Below are experts of layer 4 (counted from 0) of a mixture-of-experts language model. Rows are named router (the router's row for the expert), gate (a neuron's input weights, with its number), up (a neuron's input weights, with its number), down (a neuron's output weights, with its number) and show model dimensions 0-191. Each number is 500 + 40 x the weight over its row's rms, rounded and kept within 0 to 999. Numbers have three digits each.
After each expert's rows: "mostly gets" lists some tokens that are sent to it at least half of the time. This comes from a sample of Wikipedia text that the model never trained on.

# expert 19
router:510502543540512494576436595463493535556535481495543479522543471499432455472439541484490476569520471458564499451540539543496510552573569465587544423521523565487482449435506545452459467508569499548512521504500482497531552506484545426526495492514441547478505466447510505499517498475527480435507465507490437534535533556484492512514510477502429483474535488467411523475577439459533457524482457558461488548501461495514490511546528484482452462516524458477500529495533546547526559513530540516469530526488521390511536543491515523401515508472474525442464392517442458503501565510432595492
gate0:503452475521529504534452516472502451470495439543493450500477486534454511457558457577413510583550487433508483437503482493502580471545485507566567540461490476499577464521532484481499567526510465465423493458519561517574512544470562476511489502520437539483443513506510496459459470492448447460422472453524488511554497557540554461536494432473550503493454517450460429529481454485553472491521491537489504535520437530486542484484522453577523504555448465538565565442600465525494542588448542485510443461476462571479516448508548453512463545497557536516533510496546511454550514502551514456
up0:512544556491484504542498490501512540468524402440505532521539530470514525491474556389535563481472494470439435486526497532489440537521565525406522521497520460466511550495497466514502572479479550531524491575500454436567429510495424482449522507457540479545539498464472529544482554497463499492459508567482531490519533503409485496453473523549479501506542496528511485534508510562433510450487483438454487532554515418494475477474474462416516488498505514522409416460451446536503588491555498510525464496514422463496479480455474534595544470453455465485513521487418513511529498604522504562
down0:505432449431533510598466544541444490450439501530474471518476497558498500450493502546509538493536479548479539514425482499536518527497495555478488453551491478466457480526478454501474511483553529490457479496578578512483464491526519486516571442512522463484514480470539467468483480507533528518575578403491471473493468447454522484451529542520528510460476422498569411466517443541488536477587545494577456481506421532543533544571529557529439472585485553556464524475525520521517533509439535469458471553474434496530526495497411575598453493423478484508503482525505513529532548471518497472
gate1:512485490489485585546459505393455587514490531562549526513565533507487488438490445495510553554581479495500537482454540502504479537456510524514474477457518530469509505476505501490414482467404536468504519467508498548481424454525562544489516541465471548509530534369541441586584525472554476478448482461552498487506502500505461491548516462559464506554560498552463555518527535535567461466565518556479484422522546513500465540487524524530535576540487505421456450475494518502491527573452532466500448478524489500553466467498457552494488510515452533519510520519409473457511512500484407512
up1:478494492525494457495475478511518562510512498477539465541506590473528549539584572531508493456518442614500473518469516479577510497553550522523516540479488450490420469433573488532516518534548475486545425544514517487488514565586497503559489469554451475454505507491515505426531546461515534477482479514488468552498539566493510485494524589449499480531379489472522467535476575454484428565491477485489568461554499527449575448494491501480448428482469553528500574534461501496483509419498513511429444475432485497458492465441467520538565485465445465505496530541513459504540556525523444479
down1:486567552493465450420475512467476420530554496484523563509498451449501553495489486531518458513531520444493526524510506564502551452495492569446461516498490515507562436486455505569484510472556431472430506482507482540488573436495474491491523522490542556552482448532474459534515500461527452486491451533551528425487436488542510520519492558505483374466473519506525546469456467477490472522555494542532471498531469430520539504567529473467517452482547467524473516417452522457430509534504560564573504487532502500515531542548523573539551525455533546479415476491542513515533498413611486419
gate2:564519534490471500512469503567506478446518503399467503496537514514464423528488511532492515541460528540494472523540395509527533453506494537562544421520468507528519553508463512476519582492527501503479418490521445497479468515427462465447528497499570514494470559465431444538511461443476536536613483433484472454545586460507449562524423555512516493592444484455564477499560545516550517498491491537474510464386505487520522439480518530520465510558512509443509516535511520505436496502451540512489482549521449481464467505510426507488469444527493507503525541479594543450478590475537481516
up2:512459504548525425512457496485518584536542558442525534514546527533495518612476462494554479577487510451486471552530538579561499531548524543564449496474500466476449467462447495467510520498451471443510457477427476578529411577543439461512548578538543530471502516489479430508492482518440504548511540450490500619528428517520496539537542482547494492555507504482540523445468498529491500519499441453508522584490450515570498497479466540508517525518474463530433522483479480462483431510493530594503534495474457471549492481513460513513518468525541446472529501535556537477569560473435504435
down2:484568527546489499520474520526534534494528571457492464410561437461472468457514528503493472533463475471531475493480524518443495533473538462562448510539516545509533508533483490557435556505580463516499532512524461533443439482499484524474538474451436521500526468503526436480528542533582661478497521519529455547452538506485543515584476505534466477467501499578462481473530445457501409525494492453575501467503479454508515492535517548507465470486547472488480509507484464494506511481601519456483522605559614504542440494546522543529566406501473465494472544483530490520481525500564480443
mostly gets: " French", "le", " Charles", "be", "tis", " Name"

# expert 22
router:546446438450502521533509530433548563507529460483523579485521466461499453502513535535481498493577511507491517531484526510514541521426517419449508423552413534506457558498523505477448494422460531483542492503507467498458525518553494551467503496562515541483547469507500524504465496526560499490509559543494503487499527553479519471468399447512417499436524516520533588491484548433482463449483524481568475498404484443478459500479515436525502532410513462572476497443443497488531483501492546479512532500505477558421583573552570544494488520574546519546514443463425477456572469516491509466
gate0:521461487566564489533523495526520515501505490465476568496523536513522522519488561499539466497522374518439579516458407499507480507461470501548485442432460541437442518420451467512530474475541402562448458418491537471508484525516494517473464535443542567488472544484542511527510489518476517488522565518549549465566536508518545436475519525414493503544529556500480568473425507507532460454495490591496475461468501416503475470499456489473494447518486474517548453435548487509536489470505519534470527423476504497481480499523502563466523489591501428520553531536493427413524537467508469432
up0:478509524495526550516548506550523469419465466447473578454568595484539444533481503497476475498533501529469518536493573507497466492520455419526471438475506494477476531452469481548459531485612469477455542492486476510405499485550448426527525561482575510459460524518504555487508488456507524494466467537501528510513545508534526494459527562438502450436504534548533486473492480527566513462537546505549417464585463560512575461528443507536501463465529439594549496469438516528481468483502446486484520488509511549542543464509518578505417546552560502511393535517452440482499497507492459492
down0:550558536579541400492486536465491563489522465449561506506472531487507557501526561497514519505467493518480500459520446498488529562505539476471556503486462471532566539593577483481537409494566545554517521538538449443496491537494500526501509476529475501452588476544507478541429520481519482513557507465528429532502532452474512452473525504555516471478416522429430489524568491509464495472562464484444528437489509437475551537391431549479472524464455476473541445508520523517440542489493524465564472533481456434522507478470516500465458540467498422504459500490574509529496478487385527470
gate1:499505508495560489516577512470508513492487531494479459477517487549507518528482543444484534434531502437533440506514421505498499499463556546473517497601480575498527494414411570470493545416514445564515555523481470521519505585496495457454484538513487492514537493540476469568510538501511520438500571482565557561471474481469487512562459508491465499471548443478498400611488504523475518545575455498505467504400430521505468442514482457547505518477470579526485503498402458492505469511524473465554483501509486575559493527516547519464506491535490507512468516519469481402446503591547483550
up1:464484513422505499481453425547536482439435549491510467448414540541462502497603459529573505515506479481495482518523601486527467509541474473532486505497506485564525503542529508489530503497452509546478417425431481469444545484477497500431484479512508504521407565492567547518526534492491516558500541485477476478507500460556521566526520448533519529513575462564477474421457466453505488474484528442536548472514481467523508481482543495475462531505557441436526556519591517411545512488542531545414554529476512509428487457483491497528515483444448447535525529578586427519482508470527474487
down1:475485529461523482501535439524530496461488528483473526523541528452459548561519480507459504475457492476488455487486522398584480525512533487461499459500495467495479513447447489524474511515516488513488439470449522528505467492461454502503487419571502478457557534498604516593481498563510495634532475530486523456458527454540567568502557447470499531523568490491482561487505514467481467502488532496522534475482507509528521472437525631455560484549514464526490499510619485534435517466585537483503473504420558520479562533455567531536568514396505486493543494516533433470485515468513547469
gate2:542508489591542451535467425493465471514483458448434462499466593470428473551521506475485463412534535464461457507492516533508473449501498475581557426463525523477521526435562474526433463485524513553499494539493545548506507552495521496534512440437438476520526531474529503504561476448473533491503521522531470482529467555545527451563466520497525466501548462507536484463399570503539493460511458563513485466470496424448558496467545487551509435500510530435479463491467507466515479513505392543484534533518488489532493450494537500492469506594463535480448515509471504598608514413545498522
up2:514539471486504567492486470477553602570553530501537510550494542534492527493493506579502472507472517452474465466513482550496504512521447449389493508598516507460560418452465536494569428472441530566552423491460532495473479543548496503457452566476475477497501454490432531509503473470550491512571563492477456452515465490470543478434545433572537590525524533448543528540499494527528466591502437575570486474511529571506501543517453498502502510490505488522497486498501501586462555447481441485513536525487511506532464529486528504497510581532532535493486615554506518504503521471527473453
down2:496536483508549440456487484527437500475436492512546448394471513506568501492529486467489535494493497500525505441521425459532593500463580472507503547458552575523493511594485494504490475559544476455479521537471523463519493529440475514525478523492543523473523475425412441452493568525496528429512478483486526516433494516476543481526478514523539554425488384460458483474407511489493407498534530462492561527513488471489506492434452534574501466472411564489542506440467486481490555469496486481496534446487497539442414438474540471482481479528442476539459497587559495463524514528462512530
mostly gets: "W", "R", "N", "E", " May", "H"

# expert 15
router:431583526500448512541570490486480510459421548576563499463493526558485471464502524509491558541506532614430508480533485506462582552533478509512477466554473455532496508491548452523467449534462588493500538495472576471526492510555497514512490499479531455467482460527510500496457456546559501555508421484539551495539481526519543500487482468483535498470551525549414424546558488483477439545497456474466511496513480504461517535484545446566537518453454541497508465489509451505509510597536598551438487603529518439503501499548505507524432485453517468453481455460541472464551546470485509594
gate0:444531552526561536456456556532469470437533448515482462523499604512457460493481458503418560484528465515489533483570513575548495496497523468561531546531491527575539460538463490501514575431468533460458541572538470561548419476451530459553473511524569421566496509466529482493490562515428506533442472553544414524446521473510556456497482505515511437522538502536453482528480475577503447461520468517474527482486520497466533463513537604543490474472456529484538414448471504507531524492534528438470523506464457472521512510483544543509409504522446539490506553495458495586517519511497523463
up0:544481421476508410559492544482497443454522481427534506483555428485517500471493512475464472614504568519506502507538552495471488536480540559527553466451567500530508522510513452558396478586539505519568478515443502484542553468493507569531441509541439480550562502471489508434466497423480482517533531472533483524443495527518504479510532522488530484466574545426495523516499516482566502525475472456434558507440450485505493500470541563480492513472460525396552452449457501553476549451555580516480456463530579441514537467467463534493545484548505458478502459547523541512469467482561510524
down0:518512477532445514536451510505520561476497480502561528487486517466487539561552484504485470489498499457521505461454526504457489463562565550541551421522466545552497517441520526567533529534545463484527519497522495545490465463506418528540463575469459500546425462446528485575467434462533485536557518451396434560522494493461541485461460483482491511522482478483555473469495524549521508506477500596453495462500546556464412505515520463571562473493535413500477563507407545470469442482417478448575585496527407543512473513533500536488491474491527463516500509461485507585431546508456492483
gate1:497520434489471498491505469451603558506545508449384563449479528491511478511522516514556378506570524485460443546451514514513497443535479515485562534494523469397488386474471516565480536457492518458489553524461551496451482424505490527492478563467506467522543485502488495514559471487471538476457478507486500487495512451491514479543478537482511453516518541442507497575505499549545554482416441497484518531520524431535547449571471547489481426484501477497472510513489471480431497471497459511473544465571499449451490454453504543561552506542497505529484483408450443472586449471545527552
up1:515518482442516514516454540438493434471485483491508492451494483524516458534447490410519457479499573492483424496434424401489522455553474564517532527537483477488494510478501476537513548555481455519407432546542492509445449491475496399498504500454557477494475517481469502512493532509425471538434533407476531511470419451509537470515516526533462484485548480507520475470468540467575494466449462439423537518522461571513489496557463449547484513530494552509499547518508459490425484540520522488523574444533462449423566526527513532475494497424442443440516527494513508527477483523537606567
down1:491458486545470497495538497499445445431542441485501484504474439487547475481482505456551497530500509488503453513507482512475526482462518507463503543538522499488454540560502525488439470489503442507516561530530518452517481471476471494462534507451441568515479536542558500487509485507499496511532485432443550585495466557447549500450499530474445550526450413429524511458494489456418443489533501479470583444483429398496528495489463483561433498487501526497495432524480437630515499477478435466530433577414421522580462482500535484524433497482570425501520512538574465523484544517445466540
gate2:479505522476474426456476472434475490479421517508505475482507540477463516478499501579495506472452511557480540529500533477490462469501466531474503504546473414451513527512565525508525454477493487507490529498469472471520486598451489458482461546521528514484475605483545475471542517564555514533508534465432489438530463502518522525411532466442479446412471438524479511513550516544546442487524502513517592408542447495447503463612493549529515544501459527491456458512536488557459436456543483491591528489574596536495573517484494485435528455430518507552494475535525489577525447492552451490
up2:528496455543481525486416449439557563528524500516495498557502501530479473577486478488461522532543523553481526539569518495435442497465517494428526513476518472441511543516472521515557428494457515447462551564503519524457459423501545455476492468497548484503464505522538514544480519464517457448498450528518468497485435494460421472499520432517493415411538553528549470453545483496522586504485377495426502550406456512440464537470481539517473459528556541573443524455470443574548572548477485508476529473528449531463487452497497525506574515533461482468486477495496510516488514505584485444
down2:563556483488489476492512551525540507455532521520529544531557536555483505597570488465533454529511509475540536531501450459512539533453524458568514519438489502438569486505454492583531510552565474498466515521463470518521483529516549524551456526520470534451473478506481530473492479490453521489480507491540412556557413509517513557543500466476549515518446455542563511502396536507445460474459475478418549501503492527435473541482499531530507473483555490514504481544493506575601481518496513416518557525474534508497489476535495587495491378582536516452531447480470463529422594457489479525
mostly gets: "ation", "ated", "ance", "tion", " out", "ations"

# expert 14
router:546502479480467562473507533480508515512522503550479529526497552559514472513522521476527438526559510535516533455514499497593463538519547482491520462421502513469546479515493495436515525493546558463556458540482539454544428496533468567521541495507525536446537500449537555527416462456420507535431543489527556531524518559466472497538440457537494458442492489446510495416488486494491496523506445528537606369497456555527478443533525522435520514503499542549569513490478436572459509499532555469512496468510460567581552510436479410542535545429488557472476554469493495448483462487483467508
gate0:497499424506540480504459533562473515506500505559487491432534538520465515473479526550487498503464550512424473496476506521530484510541484474519463435514445470503560501520535451497568430475612442447554501480530485557503439462432459579497501516514486538514505509521466498541491456533512447441413539454527433517509517479494486510440512547534439531527480479464536511553600563421441565531518530559520495443472479514566451455484450457540484488462541469565509480508463487571530491435524496494476437528483478523520437478505502493460379476454461509505544489505545515488531557516374524548
up0:535459426487538492495499489509428514502478553531520470462481524540565552496531532533507531516478510564451544455523479510547525536541508541485421464531481484477597481504453422507509469476506505545482448555410529534547496487464513457422525435469500515566499450457489558536495442502569505485556439470418518496465506479529490513495491476552504504568433497447540423614552482567435506454485519482590534478469456561519469404488543494531472486463486531503519538500407466530492458478540492480516463538481481476491506558534578530472469416481455529460499580460502510496560508495505554527
down0:470512525448422472542506567516535567518537472457479506525551476433498437506482500456451502540579494460474476504487449438491553474551459474449469415514528478494501565516527468496488511550489544551466425525505539444510492515442456598566513522569460515517510495582570505551514489488546540558532585527518462450534559577508529591537508469494506507456441550485452549516504487506493546525519484479467483530468527419565517550538511468535592485510513489486444460445513477521464506421519518464442491473496498491466490460560442482495444497501538452508504501561544471561434479580507455456
gate1:467562402449466436471546485508543500463448502572593576511496436499509468505488515532476510461534544494427509518538483438509509400530475511488434587457481496501488489479475479541469453465508470568520532460569574501540510506481499483509511551522501532540558488514501473527513483514517505517476524488555525554410481508559478543518460508442470483465488531410537513448539531456476528560470518436519533448547489447496569578453497519537568501580413463489472528470522473489517438521505555517572468494496496484522501458499548463525441485489478402511519531510528507448525569450594514452
up1:545417547523575516543474500499461495522495529464446443523560522517516489457518448487439477525487494473585461538464514502473512571492510543503557484585500495520526489445550577513472545492461541450442492553406464510453448498530518489490462453431481497516443466531507456479483452463489483518506511559463503468564557470483493462518575525546499539544521475600444520481468530596516527508567450511484494554503509489486432468575496469473446466458558521574509512527523447519486502512483502504456516473556475502472449527502486595460505481507508589461457508451496462577498443529377503456
down1:509468463499478473417478559496515567521489509518505491526516454473468512466599432531506550506429527524568505552532477520439530519489507520454497562525509487496471506524522549453508508459547468476476553566447406540504549493524470498582540472518449450465477542541527545507493528525546510524511551515532575494529542458464552402477482442466481505564491517447444444477524478542442488552463423547538511503462595460459423474491520432545473577431529511504467557481554515501481506498529553443490507450514468380468480472490463532467530540485469583512466537517544498462490487501419489523
gate2:483492552539467474478478547515553469546501529456433469422516521511499492469569579470537536553494505499480519538496509412488530462493484530521546501413446499531422451446390480467515476482532490502497516528519465554533459496485485536497604522518551466477518556477539495514552510518485468508539521470503436464512507475514515500491430501451499506498534490471529527511485529538544524470408489369468479505518510518432568505539534455479510529400526478456548423529476496486623385526441462499544524495532523519596475512531537501504501520483469504520517555533560503472488491464489585559
up2:540492513499481477493508472543527451515499531507471496468548499474488492523561485556500446498426496521461498516419428451488533539518380515480498455493509505527575511523468532564491517512514495489426473523421538528509416511481524551577472469566507499530537530510444494357491424483500484493543472512534484475519535456482514498430592493556527527464497455498485470519551561483541465502576569503597515484458479483503561519503563539488489466537534427564476468526479592509489487492526512473548493507534550430497521457551433468507497538449467480522428545477525550497543524527412501567
down2:506457543495483489520443524466549539505452457482566491394457457513491400463581606469544522522460525503480531480505531454475528548488499482459483458503487555454452527532562460526491506530484476541513497491452466528552460531491561479468462493526495539523502455487531530579472512546479467479502446452502407550402471541518509490486472472537556534500561480502511501506509488560546492500568546489541538564456478492583566402542502585411500528499449526465519502461549493536549535505460470511586496556499504558416498475554501499495490477516447546517477469443447437553478492494485475440
mostly gets: "1", "2", "3", " designed"

# expert 8
router:502450527464528479503450508455516463496447449427506515503489486439471460476533514468549497456459475481493458494519520523493440549490473563507506517452476518459471498499498530524444461440467494399464474511413493467492549483516447514430475494539503535551461512457477437537464482469456530517556557565478501430456485498461506503526462474560556510509516554465572469521485521496460540535458503425569489469420516540517436469439587551477518518420494575509515464524569530469478465461409502473610517476455491572465431497497507523468422558480482533532528513519453477458446446597536534510
gate0:449483459527560528525533503542533482534481506428460465561515446442553491453478476476598494522517440491479559539509518441498535487465508509521503481491493431576520502530490437506451480513537471474443482522537526486501575494512486548476522479487534504598551481517527473477493533495604459488512461504527502450530474463479488508435523480520528475642519437398524500545470399544504470516458574541454555554421502433451552485474519571509480485464557526467486472431527481533520478448480459458519468501533466525526481487554489517552450498492571509476463559506534510474485501481432561582
up0:427497580572457478479488453487509457484476518430502486485538450478487478434450512483512528610496439459522513483498475471501540440525505583528473509502450492487500523541571506537516460383571517462500456499473458491593585535507485588492481577519545457523483437525512524475467486522517456523514501440442517436502494456464455502518562521467501524553516455435541465517433490524472396421491543509513560514473532514536533520495483534495487479584496504617519442482523558453475503436524496542506474460499488532519518498550529504469469445457466495555448545490467560447479486517474501538
down0:534557568433515514491455466478451520523445491448494560486500487504538470489435504448469455528446477440563468475498513519535474440489528472476447452539493487534466552521560471479523500528444474411465502603487434459535457479405455515493512537507461520497559470534506563520518527471562535507495511499577559516501520552423557440540564487470509532560532404440517516507471490546472463487512551511461492537520538494507527540492533540479529573471576501520515483478456529509498521418538466427578488528550503553485541517507534500450441588512536489443486561456473574445452536517455505532
gate1:457532487491366475507454480494564475504477458549509479411464529480486545498551473464495542552566541403470562512605533522491517503414551508521440531535499476542513493560497501531499413531539492495488518478428533534476503488492499509466445554587467520403488490500544561505501503530489515463538564526508459467511490470527526488515542573489513546529460439512534570505502473492493510467498506467472407492474512407508456520523510478459539531494446521516529508566533455450475515459513562532518551481447446541568459464527458419453475470464469583424523458489460502462505484456478535497
up1:502480459503509518502447509574540469478538457519475521589496485578430586532469463539369489455507485530474459466502473450507434449472514539502543467463506592462517545467441518526530523485467492474539541494549471487440472492506424538494441578488538474522565479502511536544500537517472552520433468488442523455495513514515461474486386524430502526491547519523440504457563547474491504534521447488464531446416514553508541512529463482561504478508560531471496439466507507519485512462486476467471508369515470457447542514489526592530514536539434529511452479502496433508492526476447541529
down1:507450486523538468472474498547509436512495550581492492488562456505563449483475510543484448488503450550527550481529519470522528454473482446549489451573493503482466530484440499492462511524549539496464549524466444499484479526551517490510432468453516450461547501474526471452523475490487492468560554459508559492532455489476527485522428449452414518490479551505448389473497434454446454394527506533530494557523586576494504391414515493508531558585536487484480592477567543500495446576579452462566456537492512542503480542479510527538510497543513545543511487529508458514501474501526464535
gate2:489518575496513494471461471482440525586493492429431580491512521468474481521538534536503525501529504485553476572482442523520548505477484498454572481491557530490539580531494521525455531535495451481524538425477475464508529495408461449474530563515471498476493546533521498573501457470578491512467557507509482474435581517485457531498498453502478538490449500489532493501449459505472481471535455543473459525419543458535516530570544569528470400520495578521446517408481502516537499479489493482466500484495553518507565480521437452469462476523470463548425411532653505450477494472493483533
up2:519543537464490497469494484552511462477444478439508489501524507530552502531499401507440468549439544549537499514516576540526487493534435557464500505451528462513489557568443555510551395568527460500498589469511491501514550513499495474528505440475430457493552506539472522433481576418511549531494446485461449540512485525463509435550445462499498471473496527526477444490573471548510490522443481498498513500574503516427446557482595492463532515500489482509467429478475531514426593502395473519533506450555481477501503438504513461510483543512520435455519497543449498516488462537407519547
down2:482563594469403521510509485533517552482546496556485473479466501468474510529490506528426519486434516495522452533468542537552480502522506523506511495466612499556566450555664443480456480511510518514543470477493534526524488534485511509599486537453475450490481470544465459501471553524522480556528459531431464537497492469469468528510468470483571478557521616510539582530505481510543561480491442484463450478495541511492557400512514493492511457510461553499476505496529519477517487485459471534511559522437485483532474518513504501423509502474528616450437542516533516530531478562439504533
mostly gets: " S", " A", " W", " B", " I", " P"

# expert 24
router:483603515484543456463500524445496493524475415467507470525464555459522485531400523485505518505545497433562480510550549588483505443498489438423504515495502550573559477488529415513519465460483575483512431431508520533458468521522536427486513558526523463499451522548524444494431497452473444520512464533441438460496543481533579549481498558514469465515490493474545471513411502541506481521482571494514494465413458530461572538495443542492458482484454536533526494538468471493511488500521531503548455417542519492492535594514524492547572438422483450568468501487484502484546481523482502462
gate0:530500493546446483431558422481427500470484451487501519459529541508510439566468562505470469473608527533476496509514512537499443569517472510520486457474478493522534493514568593503483411546471548483490534525523442467496457529479509464449452464502437514562498484497451453442440530524388482502497450568480484432571513521539475473515598443517489509472451453527488435468453539524473542485510532455468557466505514526508488407436515502535481471420572484506539459448515539506524522476451480446505486533515445517506535495469491516525528498522479554444469546452524500532529437446462603507
up0:444466504444467544572402502451508507574515470573470552492443497460536505524481529534530430498491476518561476501439472548490457480443520480482572503501557547520524478532459509463511482530466524460568463505494563500548522472505447514517538532475491436548473497538460541546558505485567468514414532468455531497507426494508526500469485470430554512481505485502582481426520463489537496512507462487480525465397497547517472539510495454467519416573553516490392479496424509570538484473507466557459564489456586540572443512494447511446455478503475414499486470511448481541480514537522455500
down0:521487466550428582521516461483511463524573520438442512565488475542430498477495502464458548441551576488482516472605509487483508449508499488552486447489480477515534467530592547503486447489522499542514502515461518521607503461541487581466532505498532489485472496536548452534487578495459503464509585535398410480494530449520477497545487489483529439456465502506499395513501519516575500503462525439509494526523537518516503568405511396443523546491565504487540523434558579504525476445461479509483503478459492518548492486487466484493512585496498491464448456440515498470478483474558476468
gate1:477468465488457477560484509506498511470535521431509461475560559506607432562525482497474422464540508461517531528451582521519521510488442504530455480448459525482607496475466543526562511481541423490466447482491465522514443456458528511576529593507509509496504518489554454449509530469392511471450548523534534470509525477544527478478357473489512476463433452475506540477525488424442529514463568513536486513570489519448476546440574506497505514511480486446469494506502571481489498460535497520521479448579459435463515495497556483510522590510526453524529505516453521466445528469505542473
up1:497474466479558597475487492485550470497538567501533482519446501505475600508513524531516531520491511510431552458489482467484502468515464502567509554462507453542467505501511454518534434522533454497502463490570465582500470518516521547493624459546516473493475557432472549493461540539482463510492476462528468495455536478453529566503495518496542500547533512553508455426490485545542456523453499518442553518505475498514591545496601474525382495495529481460511498447544491515421484461537491580441455488461494508542552501471468393480407472458452459540568476439494495473545529558471513482
down1:510463584521467499480540478505523524561448508409470521444541520523544521494468476498442417484487499494438501483560537515589523510580523550542455494504453559472497520535478552483470467556497540553484438522526535496525495520424522450461526525406488493510544488465482420542538481501486510489488530496550507452564441529480508544525505496499464506479564446428560581451519490519436546527543509532495475448460493515504536504503491471491504456445461537490521624553412529492585548501479550504560499518506492521492499516517460533489531504477458475514385486534498503513369434475523537468
gate2:453601544494518464492425525526607524511491595496475495510504545569507514501491453538512530453531497510512479454468545570538517495440469577477518445487466508521456529459423467492459449544476497497504457543533560444497510487509520492537482445503460495453475494483478470475500518450558586526574476500512539481493462564479492489473469502516508469501504511510515511627498513512546564517574516472506549491502444517509509471554498601515466510488495472526506485519522496525533501609557437455408620509472493527486520502516481494428538545506422506511576434472484509453550540495575530553
up2:558435527482454496503569468452524465514519448510617499504491512517581549497530503524505449547426521491493505615544445436447462521594517490510415525493467480528589513552565521530514544409505518499533575464477429538508488457478508529559493512522545521526494516513520532475514534521521429480436502461514471511438520464518466471549492544459440543528475477523455479441535506448523439468406496491499543462494481523490495481499493436510495533493545514523531490469505478468479473425519574574553440497593506482466470463472514526510536478487579497501435550539450509561496506476462512575
down2:497478501428506492550413509490497501558519452554476482480566500570520526497498472562566516530548486514451562475500490460440455519434564502495490588515528539500505474534508458495419545452490476456449498454493498532517510510490506489502615460522501534458549544573548485520465589521522498514534540587516509464474445485494384484471497525456524484458466521537510548472489459484486509488516520587480504514464519493435431429494503493530503510504456524389469504487488487438512468545478544534537487492487473500447407500448428494444519421516504532504535546494425523476504414544449556433
mostly gets: " century", "present", "8", " years", "7", "6"

# expert 23
router:527545479536477450462522523479524398492493491510482490522482498537451529493552501503501564455662522539524535565526495473521502472493491451502536451444498427481534547460516509532522479467497527485447503513408474577494476465457496508530524482565605528556542526525476516570478487497533520500457507456486555477414473494587480512499479546455455515497421525500559466511463491583500464528477505477493461428574503501457533510468445542481561419526495493549420551463547505583520466464467539505577469433541511465593542493565515493488501495483550493466538494512554502493493470482457486524
gate1:535473459581389511586559511549519504520507464519483465450512470482502452481515479503528564473527481514491533559536457432508474499513471515476468502537502464517491551550465453510520461460520417540487522544547491470581529415513462472528495509513482517534550554532427480546516534537504461450514512482419483482532471445550472481434431516541501562518536504561441525561493524438397525491485515481465595542465468437490449518452511420431528536526459612455520563473536514452480493529560570492598512504485552482472453521510525460501570468478493493527490546525502492482483457517495528490
up1:523498465557511497504503544545490450494539466547514417487562444406475517469493543491507501513474464447438486596539447486497479472517444539487451473509530471462537487512540551418464483557545423568507499526525422481495587452488532531554495432472448524567490496531430484466517553511439537482505498481439472512500516499568474489467450551530465535570502511492511536478463593444440536509478494514422595506502507516486473421521555485452578472557456532487525473466513523468472510448535502477510536546523482494526526512563548552565523504525495541473526517496448438455534498515432596534
down1:504478573526525507433525468445522463500549547453538504478453524470503568498460475518533450434502486485544522490512466498501495468499418486538475432439496521541565456480486447466527480529516583540535493488520469422475552447503482406485410473470509471456432517454453533467538519475464524541596496493540479489439522528590535486520430565479489463508573534545521531490525471576456482462544524549460473481514509487479442534456547424503567516468518445525503447468523520438483404511519502454499488533522498473550427547459457499511457426449471464548452540454480451441458526508493481556
gate2:399516531559441510509575519558483472503449474464468530528575530460491464497480493493481495519522476549504481450465514512508524484428548457550482439515544482519540505507454495523498443470511531541528529510443520594474494488504517541451516489551496557552422495458528497472529537537504428527496529508544460548468448524560502512471609575499569390432505465557492492439494484501539530517478486459512466488470475478500481456527564481485452530454483518469521450471505524434482514437503482500515448469524449539562483538570498512461472470423437463422457565460501471395462577566536504537
up2:553473494594503483485486497513487544448576474525515548448583519471552463442489476503450452508547430509532619529505529479512526497407502538427547523523500560506493565475461411537460508523510543522483519554537503534444515489490513454543536531572489526537516549504484471526570508475508530476407462403460551510488479521482487506445485513468512537459503513526485502568454541462564542506544531494505482524478456533481596545474521452575520378510413474514451528556549498508529507548520519496502462501537479584496469527504539506453497544485510469521481515512491470477385512458509475493
down2:484546498518478511561518509526523445443478430503545511607447518562460526422544547443477460501484536606432478502503483477512559523534463453478482451535573474539487500561515584469502485467531471516564544448476487470542474529458555456496515522508457490404516508532475511486467515466535564511501550533513454559519528510513501374475451481562463490541545505427467478506473461504437430470465582527473514473502528471506503472425575555466556487478512502461477405491458555480483495436562527499471534521458475428518455477510439513512492491534473576494534491491455514492556450516529485475
gate3:495501559449498481462474579480480476495498548432541540438501531485522484507498490528528553542412484457520496519476491553500514473549486545474458519528450466461512504473525482507541481496560511437434581535531454543468466501516480473533472464460470411522495533541487502541479457563535442481533504537511550514442489553572455573530476401572489529477505499515477482488419449509501476423477517463509496483536543491504572500483440551501476521546509391503540479511491421454463571485508467488440465503528499492431467548484490455528540503486616542515492550540606552494445390482498516514
up3:509476453546456470458430492529444541467539503490466481529400489519440498489522502494511399422445522541434443510547497505550514532475495482483458474428462460527487547481474498503480503486447493467540533508488510490554527502473534504538519585512569444519530539496546481587527559459458593489511525485495423473494448493476509408483487592474556517581491486441480533515498480432474505587526506531497493516458485555534509509509558436517511493433408553473485513515498509555515508512582475515520567477484481488565582464528493516476502516546423522517529550493394455537473469512437521499
down3:533475536494487563557511564505503485525492525467527483559532471501586497452453449446499477498416489501500541575446452502576510471492559505533516498483467469416448474513579489572551522425548488545414502441498542551550479494468528530529411453587443543493429471496461504501538490495436470551506495451474487538488473420612475547498536528475534485486519530499483507484513530513529500539512463527494525488509513502477497550526545579520537450560501490524510426414475459527475453483453447522487391530529527543463512518503481447529508551525486555518526520515512524501474558409540541444
mostly gets: " eight", "0", "9", " few", " six", " seven"